Below are experts of layer 5 (counted from 0) of a mixture-of-experts language model. Rows are named router (the router's row for the expert), gate (a neuron's input weights, with its number), up (a neuron's input weights, with its number) and show model dimensions 0-127. Each number is 200 + 30 x the weight over its row's rms, rounded and kept within 0 to 999.
After each expert's rows: "comes after" lists some tokens at least twice as common just before its tokens as in all text. This comes from a sample of Wikipedia text that the model never trained on. Tokens count by the router's weight.

# expert 62
router,252,186,179,114,220,217,197,184,145,252,198,241,190,211,183,188,152,229,211,248,209,204,148,188,162,198,157,156,205,200,167,196,218,212,211,167,216,201,222,170,194,275,153,166,181,179,167,200,217,183,189,205,181,187,242,187,157,244,184,206,186,225,232,233,153,205,209,160,220,190,192,127,196,189,168,225,230,179,178,180,217,234,178,224,183,231,178,245,179,158,189,200,210,155,194,184,234,144,220,212,189,196,179,185,189,211,242,243,194,249,225,243,166,172,187,249,232,201,224,214,230,260,221,230,209,181,171,190
gate2,224,193,262,167,190,184,196,220,167,202,194,187,161,247,215,201,207,203,160,253,189,194,234,169,194,222,186,252,157,123,142,149,187,215,194,180,169,170,214,186,160,257,175,202,195,206,204,174,170,242,146,221,197,160,185,214,180,183,245,198,190,211,207,188,181,217,220,191,219,217,201,150,184,172,188,273,234,204,239,248,211,225,173,143,206,189,155,203,201,183,231,262,227,185,144,195,228,271,227,211,282,170,167,190,189,124,167,214,199,211,192,202,239,153,177,237,199,165,254,182,201,209,202,195,209,221,219,192
up2,170,136,117,229,225,191,200,180,239,194,182,216,184,174,179,165,226,216,203,229,225,247,208,254,242,211,179,214,204,145,244,197,224,204,220,208,256,215,216,236,219,125,189,165,191,194,179,214,205,220,237,226,212,179,185,215,211,218,173,195,199,224,182,215,203,251,181,113,228,195,166,240,151,198,210,195,190,219,216,148,151,187,206,221,192,176,278,218,211,241,205,197,158,213,228,179,177,208,184,152,175,229,223,196,195,234,269,226,271,217,184,205,201,188,252,191,228,269,193,173,182,171,203,162,200,220,210,164
comes after: " in", "ed", " of", " at", "s", "."

# expert 45
router,273,187,211,145,234,207,172,159,142,233,188,260,248,219,192,169,166,219,250,223,238,206,193,220,185,133,183,195,223,180,188,212,210,226,197,203,194,200,180,212,168,266,230,185,211,117,191,176,245,164,177,225,174,189,199,207,180,240,154,191,193,196,230,212,161,226,176,156,221,205,149,156,201,186,205,247,192,166,209,234,172,208,197,241,198,220,165,234,166,155,225,181,217,153,176,170,273,185,189,138,236,164,199,171,151,227,220,252,190,238,228,218,190,212,129,186,212,179,215,206,199,187,201,212,260,154,198,168
gate2,216,178,183,167,186,186,184,210,208,213,256,178,180,165,242,265,200,195,136,190,228,237,203,186,162,191,159,198,173,206,216,163,199,162,217,126,170,191,233,193,164,203,190,219,202,196,197,197,192,175,173,204,204,176,185,240,178,212,250,240,214,202,191,206,184,155,176,256,234,191,154,192,206,237,200,215,223,252,166,204,211,185,211,207,201,224,187,197,148,157,210,216,172,213,184,177,205,190,202,196,236,167,184,224,197,178,226,198,173,292,179,200,215,175,230,194,167,167,205,162,163,211,251,220,213,188,248,190
up2,189,208,217,202,175,216,173,157,223,221,181,243,222,211,217,170,227,209,223,185,164,118,194,208,219,228,216,212,202,263,174,201,170,190,187,207,250,191,240,218,228,171,219,210,201,223,151,202,175,233,204,150,145,208,232,246,211,227,228,201,199,217,207,157,160,252,204,209,165,255,147,203,178,184,178,210,222,188,176,198,142,204,231,186,205,168,179,175,192,164,214,143,228,232,265,244,181,191,181,209,191,177,159,185,161,201,165,143,222,129,288,168,264,196,137,229,240,163,219,168,197,237,189,180,210,178,219,167
comes after: " ", " 0", ")", " —", " 1", "%"

# expert 43
router,236,203,193,143,178,182,213,157,134,293,198,202,177,206,224,203,156,219,227,210,210,246,155,213,162,173,191,220,208,177,190,176,187,232,189,173,188,193,192,233,196,249,173,197,271,178,171,143,228,233,148,216,191,189,178,210,170,220,193,211,226,207,187,237,201,177,183,152,236,202,188,156,167,172,168,220,177,178,181,174,231,225,191,217,189,195,178,271,227,148,214,174,174,152,217,170,266,216,175,154,226,196,158,186,159,249,194,196,220,221,197,210,184,210,183,226,200,215,179,178,203,234,192,207,239,208,189,209
gate3,252,179,168,168,216,182,181,214,192,215,158,215,169,166,217,223,229,242,300,189,247,155,212,152,192,197,192,175,200,175,227,182,231,193,253,213,154,166,189,224,210,201,190,243,221,190,164,191,210,183,163,186,214,245,220,206,185,275,189,236,143,228,215,68,176,132,188,175,190,197,223,169,209,210,174,215,196,225,225,188,193,195,195,241,282,204,187,188,197,217,147,130,213,200,205,192,199,172,241,199,185,227,191,232,161,222,237,237,177,251,181,217,155,263,210,175,172,183,178,202,218,182,203,189,222,182,206,202
up3,184,191,152,217,194,168,167,228,178,201,214,182,164,172,206,189,145,240,223,216,176,236,234,156,164,229,190,230,148,197,144,161,184,221,180,167,215,185,209,167,167,226,203,218,166,196,217,120,239,221,278,209,173,240,166,169,204,243,161,211,259,222,177,195,199,260,197,192,207,234,216,170,167,240,199,258,206,184,197,193,196,184,261,173,232,213,230,259,211,219,221,198,194,177,236,196,268,207,165,154,149,226,167,192,182,144,211,198,198,216,129,234,211,178,170,235,232,201,177,227,201,222,205,219,182,205,217,213
comes after: "|", " G", " (19", "–", " in", "–19"

# expert 8
router,236,218,179,162,193,197,191,191,151,311,212,193,201,206,236,209,144,236,236,212,220,197,130,167,166,189,140,211,224,202,203,213,152,252,231,170,199,236,193,221,206,189,218,259,242,147,180,107,165,185,185,196,169,222,227,207,195,208,178,182,197,240,209,188,164,167,228,136,221,214,171,155,202,217,133,181,186,176,215,202,164,226,203,209,217,189,216,195,196,152,232,169,211,180,208,223,219,174,179,178,205,163,227,170,163,169,203,245,184,182,254,226,163,185,197,229,183,211,225,190,213,232,187,228,290,171,224,186
gate1,215,197,172,178,186,182,181,213,233,184,239,208,282,232,178,216,188,196,227,219,184,202,215,139,186,201,206,231,200,198,216,253,218,214,232,186,170,147,178,197,183,194,220,181,237,149,228,206,215,217,233,271,207,228,221,217,196,242,165,226,214,177,208,241,213,213,223,256,160,202,180,225,145,170,222,209,159,162,147,173,235,182,189,208,181,184,179,213,168,196,277,195,180,218,227,212,222,236,197,267,197,213,266,219,215,186,190,241,195,202,290,224,150,216,194,226,231,217,243,176,190,188,158,284,197,177,201,258
up1,157,193,165,205,235,131,189,236,201,194,215,193,173,219,296,225,239,188,195,183,280,215,256,185,196,194,193,132,195,158,188,223,174,227,170,186,149,187,196,186,223,224,215,206,210,148,208,204,238,134,191,225,150,215,209,196,182,154,211,162,232,166,220,187,231,200,149,197,198,193,186,164,198,168,232,167,225,220,164,214,205,173,183,242,237,189,261,196,204,231,227,158,195,128,171,205,256,145,186,224,160,187,200,180,247,201,209,166,216,220,210,157,175,153,209,220,149,179,210,183,213,229,139,181,208,181,185,200
comes after: " M", " T", " m", " N", " K", " B"

# expert 10
router,256,162,202,134,204,177,175,157,163,218,182,224,244,221,210,220,183,222,261,211,197,252,200,194,228,160,160,220,181,190,202,206,233,193,196,194,221,228,223,199,182,189,205,187,201,164,157,172,218,240,176,215,178,222,211,219,158,280,220,207,181,199,206,226,166,198,211,158,215,196,167,182,196,206,152,243,257,177,210,198,208,239,200,253,185,232,176,243,187,170,212,144,202,129,221,208,201,189,176,166,177,174,215,183,183,250,162,225,198,217,233,249,183,167,165,209,243,197,234,231,228,205,165,264,267,168,208,224
gate2,178,202,191,197,160,186,215,234,217,206,218,208,182,201,198,267,213,221,203,202,204,169,200,210,215,158,171,194,198,211,157,141,173,192,175,249,181,169,211,197,215,202,237,206,250,190,251,203,191,222,188,233,214,205,180,121,189,252,202,234,203,193,212,127,235,155,162,176,209,265,213,188,206,188,227,200,212,211,209,193,140,206,213,192,249,275,188,203,246,205,193,123,208,172,196,159,214,197,138,191,225,176,213,213,165,217,195,252,249,222,205,219,174,231,212,188,225,242,201,183,178,224,224,177,198,185,226,210
up2,154,220,238,192,219,218,193,250,216,188,218,141,184,214,189,140,186,228,259,276,218,202,232,231,193,319,230,154,225,205,204,209,158,209,215,221,227,216,237,171,217,226,224,188,202,198,202,243,151,189,169,165,174,173,192,212,234,224,214,254,201,230,184,206,210,237,161,193,163,231,221,209,232,163,195,199,187,209,165,208,162,163,214,168,190,210,218,217,212,200,201,205,197,220,201,201,171,191,262,225,176,213,192,164,171,171,168,217,238,232,183,183,199,214,188,217,206,247,156,219,229,187,241,280,186,232,191,168
comes after: "s", "ed", "ation", "ing", "es", "ion"

# expert 29
router,258,207,199,123,225,247,168,189,128,240,187,214,202,204,209,185,171,224,251,224,247,238,176,137,198,155,207,220,212,172,186,189,247,250,222,179,218,223,175,183,221,238,208,138,234,159,198,170,219,193,170,224,168,229,216,228,195,246,180,200,205,182,204,207,199,180,217,169,230,222,196,175,159,161,145,222,225,143,222,184,155,249,224,229,204,248,176,246,198,172,197,186,159,208,182,188,232,149,189,157,255,210,219,169,184,197,207,192,186,241,209,227,153,222,184,221,207,167,227,193,223,220,167,242,213,154,219,166
gate0,210,161,196,192,199,196,187,191,210,213,183,150,174,202,191,207,155,179,226,260,124,172,217,212,173,176,212,232,220,224,166,214,197,213,161,205,266,235,260,271,250,205,199,214,198,204,176,201,172,153,159,213,131,163,161,230,244,181,230,194,158,206,180,184,181,215,209,162,175,239,183,174,250,159,187,207,168,218,185,202,172,203,175,223,217,187,200,234,206,169,160,173,164,201,205,242,168,259,211,202,205,190,137,208,178,244,230,191,174,230,186,176,211,191,194,191,177,133,174,211,162,205,240,189,203,171,192,241
up0,196,230,227,181,198,198,227,220,144,183,185,224,168,154,185,185,173,233,142,177,162,138,223,210,185,199,208,220,179,256,196,222,183,206,199,207,209,207,257,252,194,175,207,241,192,183,191,183,204,173,164,152,186,206,154,236,163,198,231,205,220,203,198,169,228,236,242,187,208,211,191,213,193,255,182,169,173,244,248,213,201,178,200,310,214,206,205,240,190,219,193,224,167,190,238,181,203,231,242,180,128,217,190,191,263,198,150,218,175,191,149,193,225,201,242,209,215,166,248,211,214,194,212,242,243,235,222,230
comes after: " of", ".", " to", " with", " as", " in"

# expert 27
router,240,153,232,181,230,220,228,195,137,286,208,217,224,190,206,197,181,219,228,207,229,188,139,158,212,161,165,241,170,213,170,204,168,204,198,189,190,177,178,224,196,268,224,206,266,153,161,169,244,227,206,195,210,163,205,179,211,239,209,183,187,190,222,201,182,165,233,188,244,222,164,207,190,192,160,262,230,161,188,142,230,203,163,215,165,260,175,213,218,104,221,206,193,181,205,194,206,152,154,186,231,165,211,145,170,252,216,217,192,190,200,226,193,185,164,197,230,153,212,192,199,222,229,227,229,196,212,152
gate1,170,194,269,250,214,245,170,171,124,235,179,182,222,206,181,205,239,179,211,208,197,181,165,205,192,188,239,207,204,213,204,248,191,179,231,178,186,176,155,232,204,159,259,208,181,188,195,198,226,146,212,182,210,213,195,182,184,214,153,237,167,170,228,217,220,214,169,157,221,213,266,221,222,214,276,161,182,161,193,178,213,199,196,136,171,153,198,177,226,154,177,182,217,243,127,219,270,155,135,225,206,192,174,176,141,215,219,193,233,201,167,238,176,130,227,223,162,215,161,247,241,159,234,187,184,195,189,153
up1,150,220,246,228,221,235,204,157,119,200,215,245,221,224,140,183,224,160,196,192,184,190,222,214,156,252,198,170,209,209,191,218,182,244,225,220,232,239,191,190,207,171,249,124,194,234,218,191,228,162,210,206,181,225,241,187,189,271,226,196,185,192,197,219,210,199,189,122,211,218,225,237,215,197,243,197,217,177,187,180,223,190,182,169,197,212,212,196,228,192,159,207,187,202,178,194,210,181,131,224,221,193,150,175,190,227,168,184,179,185,196,242,183,153,246,190,166,195,220,217,214,200,205,137,183,182,160,173
comes after: " |", "|", " A", " a", " as", "overn"

# expert 49
router,282,192,207,184,242,252,205,157,198,271,210,225,240,255,186,217,197,217,210,222,200,240,165,195,141,185,219,188,211,156,187,198,169,172,225,185,212,163,166,182,200,250,243,197,240,144,158,178,216,249,211,210,183,161,230,228,194,209,167,164,191,244,188,174,184,202,201,180,216,214,124,160,194,196,170,242,228,164,234,190,183,210,218,218,215,201,199,196,173,174,204,187,159,190,208,166,224,191,194,190,226,184,197,142,190,238,187,220,222,250,241,172,164,221,182,193,207,165,220,179,230,222,223,224,218,137,187,147
gate2,188,202,224,178,231,219,209,224,215,206,165,183,183,242,184,240,187,220,223,166,176,143,183,168,187,220,228,215,176,161,163,170,231,193,260,213,214,191,198,196,257,212,146,216,173,161,131,176,206,190,221,230,165,294,160,243,189,174,219,222,183,221,208,248,230,213,282,208,221,195,191,202,180,229,217,222,159,187,197,178,224,242,170,185,192,219,192,155,226,193,148,201,148,195,152,208,186,192,221,189,256,145,181,183,160,170,182,208,220,182,207,194,155,129,193,167,219,192,201,146,211,157,218,227,214,168,230,213
up2,208,212,242,164,240,249,176,194,258,225,244,177,198,227,212,203,178,192,194,168,219,162,196,164,148,240,206,241,259,178,197,197,231,201,215,204,244,202,168,204,127,254,180,225,191,190,145,195,213,229,219,227,181,214,177,233,105,226,178,170,170,203,225,257,204,211,235,175,200,243,215,240,235,224,197,225,195,197,191,196,189,159,219,188,168,203,202,197,222,168,188,183,169,203,246,196,161,187,240,284,207,195,204,161,175,202,198,250,184,206,180,165,171,131,179,200,169,166,204,197,190,205,190,184,176,181,188,250
comes after: " p", " l", " ", " c", " P", " L"